Experts of a small language model.
Experts: 8 experts in each of 14 layers, 480 GeGLU neurons an expert, 1 pick a token, a sigmoid router.
Training: a variant of Adam for the experts, 646M tokens, 9853 steps.
Below are experts of layer 11 (counted from 0) of a mixture-of-experts language model. Rows are named router (the router's row for the expert), gate (a neuron's input weights, with its number), up (a neuron's input weights, with its number), down (a neuron's output weights, with its number) and show model dimensions 0-191. Each number is 128 + 24 x the weight over its row's rms, rounded and kept within 0 to 255.
Before each expert's rows: "gets" lists some tokens that make up at least twice as much of what it gets as of all text; "raises" lists some tokens whose logits its average output raises strongly, later layers aside. This comes from a sample of Wikipedia text that the model never trained on. Tokens count by the router's weight.

# expert 0
gets: " ", " in", " to", " of", " at", " from"
raises: "1", "2", " ", "3", "4", "5"
router [149 103 152 194 138 158 112 127 139 105 100 118 102 114 134 133 177 123 111 110 103 155 130 130 127 133 137 130 170 127 113 146 173 149 164 122 167  88 155 156 130 164 127 150 134 100 152 160 124 138 135 109 136 127  88 119 132 146 154 173 141 160 152 162 165 113 136 134 141 144 125 124 177 144 126 111 111  88 109 121 126  93 161 128 158 118 137 117  86  95 157 114 151 144 101 124 149 117 104 122 127 142 102 177 137 136 142 142 150 160 144 165 143 115 134 119 144 166 171 191 141 119 110  85  89 127 169  82 131 107  92 154 140 130 122 124 123 114 112 161 163 133 167 183 101 152 167 132  99 149 170 127 123 133 149 157  81 122 154 112 134 144 131 124 173 113 173 132 113 111 119 131 156 109 105 124  99 105 129  88  99 115 124 122 106 121 120 124 152 127 114 141]
gate13 [136 131 110 141 152 143 116 120 148 107  93 154 118 186 115 127 115 137 127 115 148 109 129 139 119 156 140 141 101 123 141 134 110 102 140 154 142 146 110 167 200 195 128 110  81 108 141 119 115 178 114 114 157 121 175 103 134 102 135 128 114 163 134 156 117 104 144 133 116 172 130 127 126 131 116 144 131 124 125 151 109 123 104 173 133 150 156 110 105 130 107 114  78 152 128 133 146 149 170 180 129 169 166 119 116 102 140 126  84 110 139 123 120 160 151 105 114 165 115  96 131 144 158 103 165 119 100 166 103 120 126 142 117 167 115 145 123 155 134  92 164  90  80 139 147 111 129 114 116 130  82 134 108 103 114 170  99 120 105 118 149 150 132 123 106 122 163 146 173  86 159 109 136 157 100 143 132 105 120 116 105 119 123 124 121 101 100  78 123  89 107 172]
up13 [186 135 150 114 106 127 112 146  70 121 151 146 121 128  91 103 155 123 109 104 132 145 112 108 133 147 141 138 133 122 137 104 111 130 159 112 121 122 135 101  90 133 149 134 108  90 116 123 120 109 171 129 136 115 115 158 159 149 124 162 114  79 114 125 128  83  76 167 129 130 149 108  78 124 146 104 163 102 175 149 152 142 167  83 140 116 103 167  85  54 141 160 168 143 139 148 141 133 146 102 106 137 138 163 134 146 136 125 131 145 110 155 129 104 112 144 110 118  96 146 106 126 147 151  98 168 140 121 150 105 176 112 140 159 115 104 131 125 174 108 135 178 136 123 106 140 140 143 108 153  91 113 150 131 142  95 117 137  88  86 106  95 140 172 136 166 117 146 139 166 122 146 133 105 100  81 136 119 147 115 115 128 117 173 101 115 129 157 121 137 121 124]
down13 [164  96 112 153 129 115 135  91 140 145 121 146  92 107 156 121 149 148  87 115 169 101 127 185 129 119  91 127 108 146 101 138 103 124  92 118 161 120 105 128 114 148 151 121 175 145 119 107 127 163 129 175 140 137 110 113 140 125 108  95  68 131 120 136 136 134 139  84 101 113 108 123 160 152  69  79 143 175  73 151 107 130 132 163 110 104 143 113 164  99 158 176 149 120 130 128 112  98 136  99 109 128  97 124 137 123 132 106  89 193 147 158 132 162 112 117 106 158 118 134 154 151 106 108  74 150 123 126 110 114 108 142 136 140 121 118 156 167 127 127 116 165 159 150 121 158 140 104 159 103 182 121 122 142 122 149 134 100 145 123 154 123 156 125 133 150 103 104 153  92 135 126 139 136 127 114 165 134 121 119  91 140 107 108 147 141 149  88 110 144 143 120]
gate14 [146 127 121  96 118 145 143 138 106 137 150 165 133 135 157 147 130 112 154 127 154 119  76  97 181 115 110 106  86 165 143 128 103 106  94 122 111 136 120 141 159 134 117 127 155 171 121 111 111 144 158 112 113  76 123 149 114 121 162 119 112 112 179 117 130 128 138 144 144 150 110 148  67 108 152  94 150 100 135 172 138  73 125 164 110 130 184 150 139 100  92 159  63 104  97 118  88 113 100 122 161 146 111 109 107 146 137 101 138 124 134 101 140 120 128 120 132 117 128 120 149 137 180 139 121 109 135  97 117 147 173 132 132 158 105 149 124 156 100 133 109 145 150 132  92 139 145 116 144 141 120  70 123 161 182 127 139 115 107  87  86 142 150 141 110 102 127 137 170 120 171  89 124 146 169 157 107 149 132 142 114 115 111 100 106 119 128 128 138 133 100 126]
up14 [144 124 103 129 136 131 131 131 153  99  97 143 130 109 143 134 150 115 163 132 115 165  98  96 155 146 125 123  91 128 158 123 130 116  75  99 131 142  83 114 133 142 116 121 158 139 122 162 124 161 112 130 114 128 120 145  96 147 120 109  94 119 137 118  89  94 109 160 124 134 100 116 110 150 189  71 106 144 122 129 147  82  84 145 125 105 102 135 136 105  69 128  66 124  97 136 110 145  85 113 162 131 103  86 106 123 160 121 132 118 188 131 149 162 118 140 122 110 131 102 109 186 160 179 123 120  92 149 119 152 147 159 155 149 117 128 126 104  96 128 105 167 151 188 101 129 138 100 171 103 125  96 139 161 129 113 149 120 144 153 112 147 148 129 140 128 124 130 121 106 184 131 126 112 146 155 100 136 122 141 167  97 141 165 124 141 121 123 153 141 120 129]
down14 [120 123 101 154 137 137 103 129 176  90 159 121 120 118 107 104 120 117 137 142 152 149 127 131 125 127  70 159 113 113 168 154 107 105 129 156 108  98 118 102 148 124 113 100 130 170 166 137 113 100 136 121 103 106 138 126 114 154  95 144 129 126 176 154 129 151 116 136 171 129 125 135 119 143 108 105 116 119 160 137  98 123 165 112 114 118 145  95 107 131 178 157 133 118  87 192 110 126 115 149 143  99 119 151  78 151  78 124 132 143 128 111 152 116 133 153 117 158 146  91 106 123 144 138 140  91 127 127  94 142 168 127 145  79 144 162 164 140 160 141 114 178 111 121 111  69 120 130 138 124 103 151  93 119 149 138 193 127 161 106  96  84 124 127  92 137 110 157 108 112 119 173 113 164 153 140 158 150 145 160 106 116 128 101 105 141  99 155 105 120 130 154]
gate15 [157 102 122 131 118 152 140 125 130 102 137 153 120 163 139 141 119 131 120 109 129  99 130 112 103 163 102 111 114  68 121 157 103 164 123 117 138 117 129 154  95 136  80 174 161 140 142 116 147 106 112 151  80 151 104 106 108 153 139  93 118 114 130 154  95 123 182 148 161 122 130 126 104 126 131 130 177 147 112 123 111  89 144 103 171 194 105 127 147 122 142 106 150  87 133 154 121 131 110 129 138 185 133 170 158 146 112 159 100 116 130 101 142 167 100 115 131 116 118  90 127 160 129 145 155 152 148 132 132 170 137 154 177 119 158 102  98 126 113 126 165 156 194 117 119 100  84  91 132 131 136 102 122 168 118 139  94  75 149 146 140 152 159 120 156 100 116 140 148 141 123 160 122  97 138 122 125 103 144 119 135 139 120 132  92  96 158 117 135 118 119 103]
up15 [121 134  96 125 131 116 143 138 113  94 134 132 116  88 127 113 141 183 173 152 109 169 125 143 110 113 112 106 151 117 132 137 110 130 150 149 138 171 165 154 186 137 142 153 121 118 157 171 132 125 179 103 143 174 114 128 115  73 101 159 153 134 102 142 167  97 100 120 128 125 124 114 167 126 118 137 161 115 172 180 111 124  91 162 182 132  98 115 135 146 103 116 108 130 151  90 127 160 107 130  91  87 108 115 125 170 112 142  89 146 111 139  74 121 150 153 117 108 100 117 130  96 164  75 117 111 140 143 110 139 157  88 124 114 140 137 146 164 142 145 107 116 145 101 121 122 133  97  95 133 164 140  76 108 106  94 130 123 132 146 116 116 108 115 162 149  91 119 126 126 125  97 129 119 123 124 107 106 128 126 138 127 153 123 134 158 115 171 132  84 111 103]
down15 [122 126 117 133 144 142 123 131 114 163 123  99  72 137 138 122 129 162 118 110  93 137 112 122 135 170 113 137 153 161 151 139 158 150 109  92 111  98 124 103  98 117  81 132 149 118 137 124 130 138 122 105 109 127 144 113 184 174 161 177 106 119  87 168 136 105 159  93 102  78 124 142 105 136  75  60 145 102  76 143 160 153 120 143 108 155 117 161 118 149 161 149 140 125 143  95 144 111 104 151 143  96 106 101 109 154 137 116 108 133 121 142 130 127 145 135  67 142  94 169 153 131 175 124 135 102 155 116 112 162 129 163 135 133 140 123 112  86 116 103 148 159 121  96 135 110 138 125 146 148 120 103 167 158 138 147 149 117 157 120 109 142 156 102 105 138 130  98 117 104 120 147 141 137 127 161 137  91 196 142 123 108 142 138 151 139  96 123 141 143 113 102]
gate16 [170 137 162 133 151 102 100 134 132  96  92 119 122 164 153 140 196 145 118 140 212 120 117  96 136 117 116 135 155 125 135 107 137 122  95 127 159 116 136 110 134 151 119 141 158  95 110 119 138 149 110 101 158 144  92 155 120 134  88 127 139 133 154 133  89 153 162 158 137 118 152 115 131 151 107  95 164  74 129 152 163 122 115 153 156 138 110 131  94 131 119  83 146 122 123 100 118 149 130 130 140 127 149 103 154 133 145 114  70  78 107 165 114 130 144 107 130 149  92 171 155 112 136 159 150 119 130 144 124  88 154 141 132 140 116 104 160 140 148 146 159 132 146 119  93 128 128  74  81 138 107 109 153 119 139 143 106 114  98 142  88 138 134 165  80 106 116 126 124  84 126 135 181 150 127 164 138 141  93 128 102  97 108 132 147 155 153 113 129 106 130 119]
up16 [ 88 152 110 123 120 114 172 105 114  75  99 110 145 150  98 111 123 149 128 104 169 118 137  92 141 118 132 152 130 127 153 146 146 129 127  98 113  85 146 119 127 148 137 151 135 146 120 148 171 151 138 140 108 175 108 156 150  99  90 152 140 123 125 159 130 128 165 144 157 137 148 127 124 130 150 107 127 104 138 120 125  80 158 104 146 127 128  62 167 131 126 120 162 114 130 115  94 109 136 138 145 110 142 124 162 151 129 117  95 110 147 159 185 119 125 129  79 127 132 129 169 137 111 142 172 125 145 136 137 152 142 107 161  84 109  82 134 148 202 113 143 146 127 106 113 124 150 144 132  79 135 143 189 101 122 100 119  97 140 157 108 140  93 126 153 140 134 128 135 166  99 123 104  96 161 162 144 120 113 112 144  98  96  98 110 128 111  84 144 131  75 130]
down16 [100 144 151 132 131  86 161 140 112 142 133  94 154 105 103 140 125 141 181 144 155  87  98  58  88 146 133 116  68 138 109 167 106 109  68 124 103 123 123  98 133 119 110 130  94 134 103 115 115 138 136 154 144 145 174 146 116 170 113 131 164 102 143 101 140 133 139 147 114 129 154 149 124 157 124 144 122  92  82 123 122 145 125 127  82 162 144 127 111 138 141 151 168 131 113 145 102 100 147 101 144 156  98 129 166 148 149 152 149 119 147 137 123 123 141 106 145 129 151 146  85 151 147  98 156 152 128 135 139 123 155 107 135 107 123 142 150  99 123 169 131 159 184 165 115 116 132 121 120 137  98  92 130 143 167 108 136 152 160 114 148 124 128 183 136 145  89 105 143 133 112 100 136 121 115 102 139 140 104 109 117  80 144 105 117 176 147 104 111 114 113  74]
gate17 [154 160 166 122 136 151 138 141  96 146 118 136 101 131 146 129 130 178  95 112 138 125  59 101 113 153 164 124 141 119 142 133 128  66  81 129 140 131 170 126 104 126 187 135 151  79 109 113  96 128 171 148 155 127  84 133 112 100 146 180 178 149 149 143 140 122 121 152 121 127 177 142  93 135 153 104 122  89 130 127 109 113 142 102 111  91 140 108 116 110  72 194 152 132  94 139 132 120 107 124 118 169 110 142 146 141  95  90 119 163 118  79 155 153 130 162 116 123 135 138 132 165 129 119 148 162 153 143 133 132 155 128 131 135 124 135 120 150  98 127 102 116 102 101 145 147 111 128 101 158 112  75 140 113 125 114 117 165 116 169 149 136 123 127  94 153 107 125 140  86 109 136 148 119  97 156  96 117 121 142 136 142 135 142  96 120 118 123 132 111 106 129]
up17 [114 107 132 129 107 116 170 168  83 136 106 125 148 153 120 110 121 129 136  95 124  77 157 106 168 105  87 100 139 153 111 115 144 147 157 141 113 130 174 139 143 137 126 105 146 165  89 138 164 133 143 167 107  71 108 133 124 120 159  91 117 154 154 126 150 118 157 115 127 141 114 137 111  75 116  87 128 158 116 112 124 117 135 117 149 135 158 136 180 133 142 107 133 104 129 117 130 136 139 134 148 116 117 127 161 184 115 120  98 114 150 149 141 193 131 153 147  96 146 161 105 164 135 111 164 151 130 135  66 100 128  90 127  94 137 100 137 180 135 150 112 136 138 107 106 100  88 125 115 110 102 106 125  98 129 153 108 110 147 190 131 111 146 149 104 127 139 144 161 130 143 108 149 124 128 129 125 145 171 131 109 149 207 131 139 107 114 108 131 120 109 144]
down17 [133  98 101 136 115 146 116 132 127 149 151 139 116 109  88 137 114 100 131 123 130 139 168 131 125 173 139 162 113 102 127 105 133 137 144 106 123 118 173 146 157 105 146 115  84 174 139 130 101 126 124 118  65 149 146  97 104 134 114 142 104 124 103 142 101 145 146 117 152 108 133 125 154 118 137 151 142 112 163 111 129 121 122 124 111  83 152 150 107 125  97 137 101 115 126 118 115 198 132 152 126 161  94 149 123  80 163  89 142 110  78 138  98 123 116 146 139 101 158 139 137  60 121 101 132 140 108 105 146 125  97 138 123  97 136 131 123 139 191 110 148 105  92 172 157 120 129 129 103 127 145 150 134 110 130 151 162 128 178  87 102 197 147 127 105 119 149 153 110 161 149 140 156 103 156 121 130 149 137 149 137  98 118 124 115 157 169 175  87 105 113 140]
gate18 [158  88 120 158 139 126 102 105 103  91 184 142 121 141 185 113 142 115 107 136 118 135 105 121 165 138 163 157  72 125 100 158 141 113 101  97 115 161 117 147 107 128 131 143 122 163 117 116  99  85 135 177 136 116 148 124 166 138 128 162 141  90 164 116 120 156 136 129 126 143 141 140  96 149  74  98 106 115 174 132 144 170 151  76 129 202 136 113 143 123 126 107 119 125 145 145 121  99 120 161 157 149 160 153 106 151 119 150 136 116 109 153 121  97 163 107 143 122 127 165  93 125 124 164 129 128 114 109 114 129 156 146 146 144 111 134  81 129 138 139 126 103 140 113 161 105 109  96 103 122 174 164 153 160 116 163  93 145 120 168 135 104 114 125 147 124  93 126 120 103 133 145 144 124 182 124 142 116 145 106 127 131  87 101 141 127 121 160 146 132 135 167]
up18 [134  87 117  99 107 151 124 123 156 119  98 134 141 120 131  99 119 132 121 108 167 101  68 147 123 129 139 162 128 115 105 122 132 138 125 143 125 159 161 130  98 139 121 121 112 130 134 171 100 138 134  95 121 107 120 128 150 157 165 121  91 127  88 132 126 120 117 118 142 133 178 125 115 151  92 127 131 192 106 147 157 192 125 142 115 145 138 108 122 162 116 119  92 144 149 108 148  99 138 174 112 141  90 122 147 138 128 137 119 153 133 150 119  91 203 154 124 149 143 146 107 113 154  98 168  84 127 157 140 160 146 131 103 116 143 162 134 142  94  95  98 129 147 115 121 131  87 136 112 149 141 122  85 142 121 145  98 121 147  89 109 115 118 132 168 115 128 133 109 143 144 164 103 160 119 100 171 143 144  73 108 135 179 121 115 168 118 138 166  66 148 129]
down18 [139 166 163 131  97 109 107  82 108 118  82 112 140 132 126 162 152 125 117 141 104  95  82 143 150 117 120 105 163 132 124 129 156 100 147 139 119 110 147 140 150 168 135 112 149 149 122 175 136 157 130  72 128 132  85  97 134 146 133 112 105 142 117 110 124 144 134  93 152 128  98 103  85 108 168  75  97 130 155 135 144  90 155 146 133 128 143 174 124 139  73 128 173 130 117 112 152 128 125 157 189 151 172 132 174 134 116 111 126 137 143 132 137 159 129 126 114 120 101 121 171 130 157  89 134 108 110 141 130 136 137  82 113 147 141 101 136 133 130 131 129 112  92 139 151 119  89 134 142 134 120 151 126 126 121  99 198 111 163 101 136 146 141 139  76 148 157 132  93 119 150 104 167 141 117  81 135 120 145 139  78 157 145 140 123 122 108 112 114 134  89 111]
gate19 [117 146 136 105 126 125 120 147 132 119 132 155  83 146 143 145 168 134 143 161 127 113 134  70 125 119 120 179 144 186 153 139 157 115 160 161 119 147 112 132  93 110 191 127 119 132 129 115 117 149 100 128 125 128 125  94 148 126 136 142  96 140 125 130  92 119 132 142 154 132 157 119 183 123 159 100 160  80 144  92 156 101 103 133 157 129 148 133 148 134 166 141 111 171 136 106 149 162 106 128  91 156 116 110 159 138 123 115  86 168 154 174 123 147 124 161 130 129 109 141 158  88 172 114 121 130 126  68 138 131 145 139 126 128 115 150 151 160 136 119 173 122 119 114 116 182 117 117 165 106 115 133 124 110 141 136  94 174 111  92 167 121  92 146 112  68 129  86 126  96 143 121 125 111 129  98 114 111 117  84 147 169 135 122 136 160 148 114 139 133 149 119]
up19 [116 156 135 102 154 123 113 168 121 134 117 130 108 105 119 158 124 154 140 127 123 115 210 122 114 140 107 142 165 118 127 172 126  88 158 142 162 122 150 138 113 134 146 107 117 100 124 146  79 110 119 150 147 138 158  91  99 149 128 141 102 164 118 114 122 126 144 148 166 129 164 127 146 114 113 126 146  97 101  98 111 125 103 107 132 132 157 192 109 163 129 118 139 132  94 115 141 113 121 148 110 122 119 111 131 148 139 115 109 157 166 156 163 104 109 163  99  76 157 112 125 116 157  91 129 178 118 116 120 122 143 165 157 102 141 120 163 161 109 159 149  84 150 108  98 159 100 141 122  71 116  96  99 105 147 112 112 144 164 133 143  97  76 114  98 156 139 149 127  97 127 108 108  97 139 106 110 122 103 133 122 140 163 116 130 135 192 150 167 117 129 150]
down19 [164 148 122 119 115 157  77 132 160 159 120 132 126 136 120 159 148 145 154 127 122 129 121 131 143 121 164 125 128 128 142 149  95 120 182  89 129 124 151  84 170 110 117 153 125 134 122 131 105 114 134 147 142 137 137 128 117 110 144 147 186 141 117 114 106  56 116 149  77 137 121 107 116  80 110 177 114 119 155 147 126 116 104  92 103 174 128 103  88 165 123 115 103 113 107  98 111 129 110 178 141 115 158 145 134 145 141 102 146  96 120 110 129 142 155 165 141  74 103 122 109 195  79 141 131 129 130 102  97 150 135 150 141  97 143 139 146 126 136 128 144  67 107 141  94 113 124 141 152 109 112 141 163 111 108 139 120 133 133  93 140 104 112 113 177 118  97  90 124 124 166 136  86 128 131 154 179 151 100 125 142 143 112 135 126 161 161 144 113 117 142 131]
gate20 [ 89 131 157 141 126 130 133 120 126 146 157 168 121 110 140 130 125 136 100 100 170 109 141 135 121 178 112 114 164 114 126  95 162 154 127 153 150 148 128 113 136 144 108 149  94 116 121 155 107 137 107 144 137 146 152 155 148 134 125 155 161 161 134 175 157 168  99 111 156 143 139 117  98 140 134 162 126 164 103 157 137 110 101 147 139 124 100  72 123 130 133 178 146 118 134  85 107 128 143 121 106 122 134 123 120 107  62 119 122 135 124 156 167  98 117 141 106 116 132  96 143 118 129 130 123 124 165 129 142 128 127 150 151 140 121 128 117 188 123  65 155 139  90 119 116 143 128 162 145 118 121 144 104 110 156 160  77 104 112 129 140 138 120  77 165 100 112 146 124  82 167  92 175 116 136 168 136 121 113  83  98 177 147 137 112 109 108 112 144 119  97 182]
up20 [136 153  76 149  96  97 103 104 114 102 118 142 152 112  69  99 121 161 127  90 131 164 153  92 150 134 124 123 154 106 122 180 169 124 125 116 130 173 164 119 132  78 144  83 122  98 133 157 141 134 147 131 133  90 156 154 159  77 135 157 122 146 193 115 162 132 113 107 130 137 145 122 168 104  91 140 148 124 148 126 139 116 144 110 109 147 131 111 117 163 166 109 123  97 147 121 117 102 109 118 123 116 137 120 115 106 150  74 105 143 121 174 106  94 142 107 139  74 147 121 132 128 184 106 158 143 139 136 164 132 136 121 163 128 117 135 169 166 164 106 156 125 162 149 144 141 147 144 125 112 114 132  92 112 130 149 115 143 115 130 152 137  97 101 130 135 131 109 124  77 152 151  84 136 142 159  87  98 121 119 126 138 139 127 139 146  93 112 110  96 127 123]
down20 [117 139 127 131 134 101 153 136 179 109 120 191 103 103  77 100  75 148 175  99 133 135 144  67 127 117 101 135 100 106 115 152 116 114 108 126 134 129 151 106 107 142 119 144  84 121 132 132 130 171 144 146 110 125  83 122 152 134 100 137 118 131 135  71 155 126 156 127  83 141 190 109 133 137 157 115 143 108 136 142 136 113 154 127 108 121 120 140 125 137 140 162 148 122 131 179 154 138  96 158 120 105  90 107 100 156 123 160 174 132 119 160  98  67 110 127 152 141 132  88  74 118 141 137 120  86 166 154  90 135 156 133 142 157 172 146 125 149 122 141 152  90 126 108 153 144 184 133 128 153 114 115 143 150 112 116 181 113 121 147 136 141 102 135 128 163  91 120 100 102 113 151 141 123 116 123 125 135 127 128 101 110 145 129 123 119 108 136  99 126 135 158]
gate21 [132 115 120 156 117 127 141 155 128  90 141 151 148 106 152  93 150 124 105 125 131 184 102  88 101 135 122 118 133 142 152  98 113  96 143  83 119 132 164  47  83 129 117 165 111 116 147 176 142 141 126 114 174 116 123  88 125 178 137 152 137 147 147 122 167 104 161 131 114 102 139  95  79 117 137 111 120 128 100 166 108 132  84 154 117 136 104 130 134  99  98 154 145 109 137 137 124 132 161 144 165 140 149 141 125 186 115 139 132 122 101 144 130 113 140  91 183 143 112 148 139 140  78 131 116 124  99 141 118  98 133 147 135 151 115 108 111 168 148 130 132 108 128 114  80 137 123 135 114 160 134 142 121 142 132 166 141 161 128 116 116 165 131 177 181 154  95 110 131 126 119 127 122 136 112 112 155 126 144  90 130 126  97 151  95 100  88  95 131  96 117  94]
up21 [121 112 108 119 158 120  83  74 114 156 117 116 141  83 139 151 129 108  82 121 136 132 127  72 116 145 146 124 110 183 146 128 132 133 118 146 112 104 101 132 119 116 124 172  99 176 149 134 113 156 136 135 138 132  68 148 171 173  99 120 121 123 123 106 170 148 102 151 128 124 144 129 141 168 119 139 106  98 118 170 105 130 160 122  97 153 118 145 121 117  76 123 156 114 162 142 136 131 167 112  90 129 113 151 105 134 146 121 125 203 129 133 122 106  61 163 148 177 138 138 145 103 120 113 140 134 110 141 104 129 132 149 124 132 110  76 120 133 145 135 123 137 113 134 130 127 166 111 126 154 123 114  99 121 181 134 133 130 151  63 149 122 135 123 126 142 134 121 120 159 148 138 118 107  79  92 172 153  88  99 129 139 120 140 145 124 166 108 154 148 136 108]
down21 [142 124  91 151 100 143 183 145  96 132 152  76 124 168 161 100 169 127 122 116  99  85 111 124 159 121 132 141 168 120  99 153 189 134 139 138 100 168 135  99 116 102  93 133 154 135  90 127 107 149 124 137  88 101 156 151  88  90 110 158 133 157 126 151 112  81 124 112 140 114 155 172 122 150 155 116 139 117 147 107 130 119 118 124 168 157 142 135 175 138 130 100 108 107 109 154 145 106 135 121 143 125 129 138 140 110 143 172 153 112  97 134 150 194 181 118 160 103 128 128 129 138 155  94 107 146 122  90 129 148 149 126 126 115 123 140 151 135  98  97 115  91 100 142 187  99 122 131 112 148 114 130 143 147 139 147 131 131 157 179  89 115 133 112 136  99 107  86 127 116 150 121 133 124 156 124 116 115 118 113 137  92 134 132 126  88 125 135  99  74 113 140]
gate22 [148 107 140 106 136 141 153  96 156  89 140 158 180 184  88 168 158 141 106 134 144 101 152 156 101 131 141 112 129 122 123 109 134 129 131  87  88 132 145 106 169 175  95  95 133 112 134  87 148 168  86 165 103 133 147 114 111 116 130 101  77 102 146 162 126 114  97 180 134  91 140 188 123 142 127  90 147 117 165 130 147 137  99 157 141 145 125 143 128 135 129 104 132 138 134 134 121 147 181 128 125 149 165  96 156 126 109 138 128 119  73 157 110 126 125 166 133 129 131 121 107 121 131 118 164 106 109 116 144  91 165 159 142 136 120 147 135 112 118 126 160 125 135 141 108 116 152 119 125 134 137 132 105 180 179 110  96 137 125 140 118 122 136 172 130 143 115 165 120 142 124  94 111 106 142 129 101 110 193 105 102 131 123 114  87 162 130 108 147 145 151 142]
up22 [147  74 161 102 122  95 141 145 116 122 150 127 111  71 168 158 137 210 103 123 164 127 139 167 101 113 133 109 148 122 157 133 152 113 128 159 121 156  81 126 122  86 157 127 110 138  98 133 115 104 115 102 131 119  94 124 109 117 134 116 139 146 125 136 132  84 117  83  81 109 137 124 133  85 110 123 151 153 130 120  97 160 109 102 138  95 159 117  87 119 151 114 161 153 133 119 210 163 127 105 128 147 101 115 120 136 127 141 139 160 146 135 119 138 140 105 116 115 178 211 150 156 119 138 183 130 161 154 116 118 142  95 132 134 122 144 124 124 150 117 124  78 138 114 146 170  98 104 106 115 100 140 128 106 144 142 118 131 150 122 108 149 139 112 168 115 153 101 109 110 132 107 128 173 132 129 117 124 101 128 130  98 121 146 102 133 141 143 126 119 113 125]
down22 [157 107 167  96 102 148 116 159 134 128 157 143 133 155  92 127 151 129 106 114 147 148 126 114  97 136 109 102 141 123 158 159 125 123  97 161 121  91 122  96 107 171 156  53 129  90 133 101 150 106 115 124 125 114 119 138 162 126 149 165 132 158 109 121 148 115 102 171  96  94 154 143 122 121  82 104 140 143 116 137 125 146 111 136 130  96 118 103 146 138  88  80 148 138 131 114  92 105 108 146 101 152 132 149 112 145  97 131 155 109 123 163 107 161 156 143 129 158 212 122 126 173 105 133  63 124 115 146 107 123 158 119 136 121 107 140 122 129 149 161 160 139 127 137 126  82 131 162 129 104 127 145 155 132  90 126  88 179 117 124 115 158 128 188 158 146 156 150 122 128 128 116 108 102 135 147 123 163 136 115 118 148  83 126 127 140  94 131 120 149 107 122]
gate23 [118 107 137 118 102  93 146 113  70 120 119 142 135 153 123 144 168 106 111 112 135  70 160 186 124 128 153 152 161  84 121 124 135 127 116 160 145 111 144 145 101 145 147 115 138 104 133 116 107 127 140 126 128 105 116 110 138 109 114 133 134 169 160 114 100 143 120 125 130 138 138 153 105 141 145 141 126 120 135  99 144 113 143 138 177 136 171 135 107 142  99 194  94 119 140 131 129 119 128  82 129 130 184 128 149 149 176 140 108 139 129 102 147 199 154 129 116 161 102 117 142 171 138 138 122 140 129 103 112 139 134 115 112  90 151 113 103 131 138 163 169  82 142 156  88 141  98 136 114 197 122 118 129 155 112 127 107 131 118 120 139 161 106 124  99 123 124 155 119 127 126  92  93 144 131 133 162 123 169 133 102 168 143 121 125  93 163 103 127  75 171  87]
up23 [108 130 160  99 138 134 120 134 127 121 107 124 150  81 136 130 107 157 112 157 154 131 145 153  94  89  89 104 115 141 122 110 121  98 121 182 136 144 115 177 158  89 129  77 134 106 124 133 124 151 131 110 148 147 166 132 155 113 117 105 122  82 115 103 114 136 125 138 146 139  98 158 140 138 132 131 108 121  98 169 145 171 110 121 111 127 122 153 193 120 140 162 150 174 156 131 109 123 160 125 103  92  97 122 126 101 108 146 100 136 165 121 170 100 121 147 135 122 118 162 160 125 128 105 131 118  94 144 178  94  84 104 126 135  80 186 152 146 167  92 150 155 122  97 165  80 112 128 135 170 128 100 150  95 130 116 133 144 136 120 113  87 146 105 130 125  89 105 157 113 154 117 117 170 126 125 104 146 128 118 129 152 116 122 186 148 126 120 134 108 126 106]
down23 [146  94 104 106 122 130 129 147 143 156 139 117  81 132  69 191 120 160 131 141 171 148 139 137 141 169  94 195  87 120 138 125 127 116  90 127 118 130 123 195 125 130 118 139 134 122 144 101 137  99 114 111 105 146 129 147 139  95 115 141 113 128  58 130 170  96 126 111 147 128 120 146 157 133 155 122 113 163 141 142  95 117 137 110 143 143 160 157 152 130 128 115 143 104  97 146 110 133 112 117 149  89  99 111 125  85 106 130 119  97 115  72 133 124 123 115 130 138 178 139 144  79 162 165 137 129 119  86 104  94 151 126 114 141 125 178 133  89 141 102 105 143 125 151 145 140 127 150  71  91 123 133 142 149 110 120  92 159 141 125 103 103 174  92 113 128 165 122 149 147 139 123 118 131 148 167 152 151 151 104 119 147 135 144 137 150 124 144 125 101 120 153]
gate24 [174 129 142 154 109 131  91 151 118 174 124 151  96 132  98 112 182 173 167  88 125  86 122 127 178 109 110 122 114 112 108 117 120 144 110 126 136 149 149 124 140 129 118 151 106 133 175 148 130  78 138 167 151 154 125 131 120 111 125 150 162 140 175 152 150 136  84 129 105  99 169 129 142 162  93 142 171 129  96 123 135 125 170 118 127 127 161 117 165 119 109 126 158 124 125 152 100 111 104 138  89 136 131 107 109 159 134  76 110 109 137  99 129 124 156 145 117 122 115 114 112 123 111 178 133  99 140 148 115 131 170 134 181 155 133  86 143 117 110 152 170 147 133 132 162 115 122 119  92 139 105 130 144 159 123 117  85 152 119 120 176 150 123 118  76  88 111 154 106 106 127 122 150  81 150 119  95  94 127 119 108 140 103 110 132 145 164 153 150 125 116 133]
up24 [ 89 108 132 143 117 113 139 145 102  96 141 121 150 157  85 138 129 119 133 121 133 107 118 143 127 132  74 157 133 121 135 118 176 130 113 127 145 138  97 171 108 135 154 175 118 143  94 139 172 156 147 136 108 156 119 166 127 129 201 129 118  99 167 109 105 138 129 118 101 138 116 139 128 107  91 108 135 111 103 101 153 175 116  79 158  99 122 111 114 154 110 147 152 149 104 126 155 137  95  79 137 156 149 103 108  91 100 128 154 109 167 117  96 108 115 116  99 160 124 102 158 143 128 109 106 133  88 111 140 153 144 150 154 163 121 108 112  98  93 123 107 131 105 113 164 136  72 133 165  89 126 107 126 158 140 126 129 171 147  90 133 103 148 159 147 109 114 127 110 134 115 137 111 150 122  80 126 155 126 143 171 135 131 146 139 158 157 179 155 113 148 162]
down24 [159 160 129 141 141 146 131 117 101 108 124 132 162 134 110 116 155  93 105 145 100 132 139 134  74 124 155 136 133 153 124 104 203 129  88 161 143  94 197 129 119 121 113 123 145 114 103  86 123 135 149 116 145 147 123 154 135 136 114 138 107 130 146  81 146 136 105 101 133 207 132  85 105 100 133 107 103 120 165  96 148 152  87 154 177  92 118 145 161 126 110 123  73 156 137 123 125 165 140 126 154 133 110 128 104 135 110 115 108 114 141 140 132 150 126 117 128 108 137 158 167 143 146 121 106 121 109  96 126  88 123 110 125 130 119 120  93 134 111 129  97 141 158 135 116 167 101 187 105 117 139 112 107 108 112 116 190 159 120 145 120 130 118 123 163 112 136  94 115 117 142 114 130 129  78 152 109 133 132 142 135 141 131 185 134 142 109  99 173  87 142 116]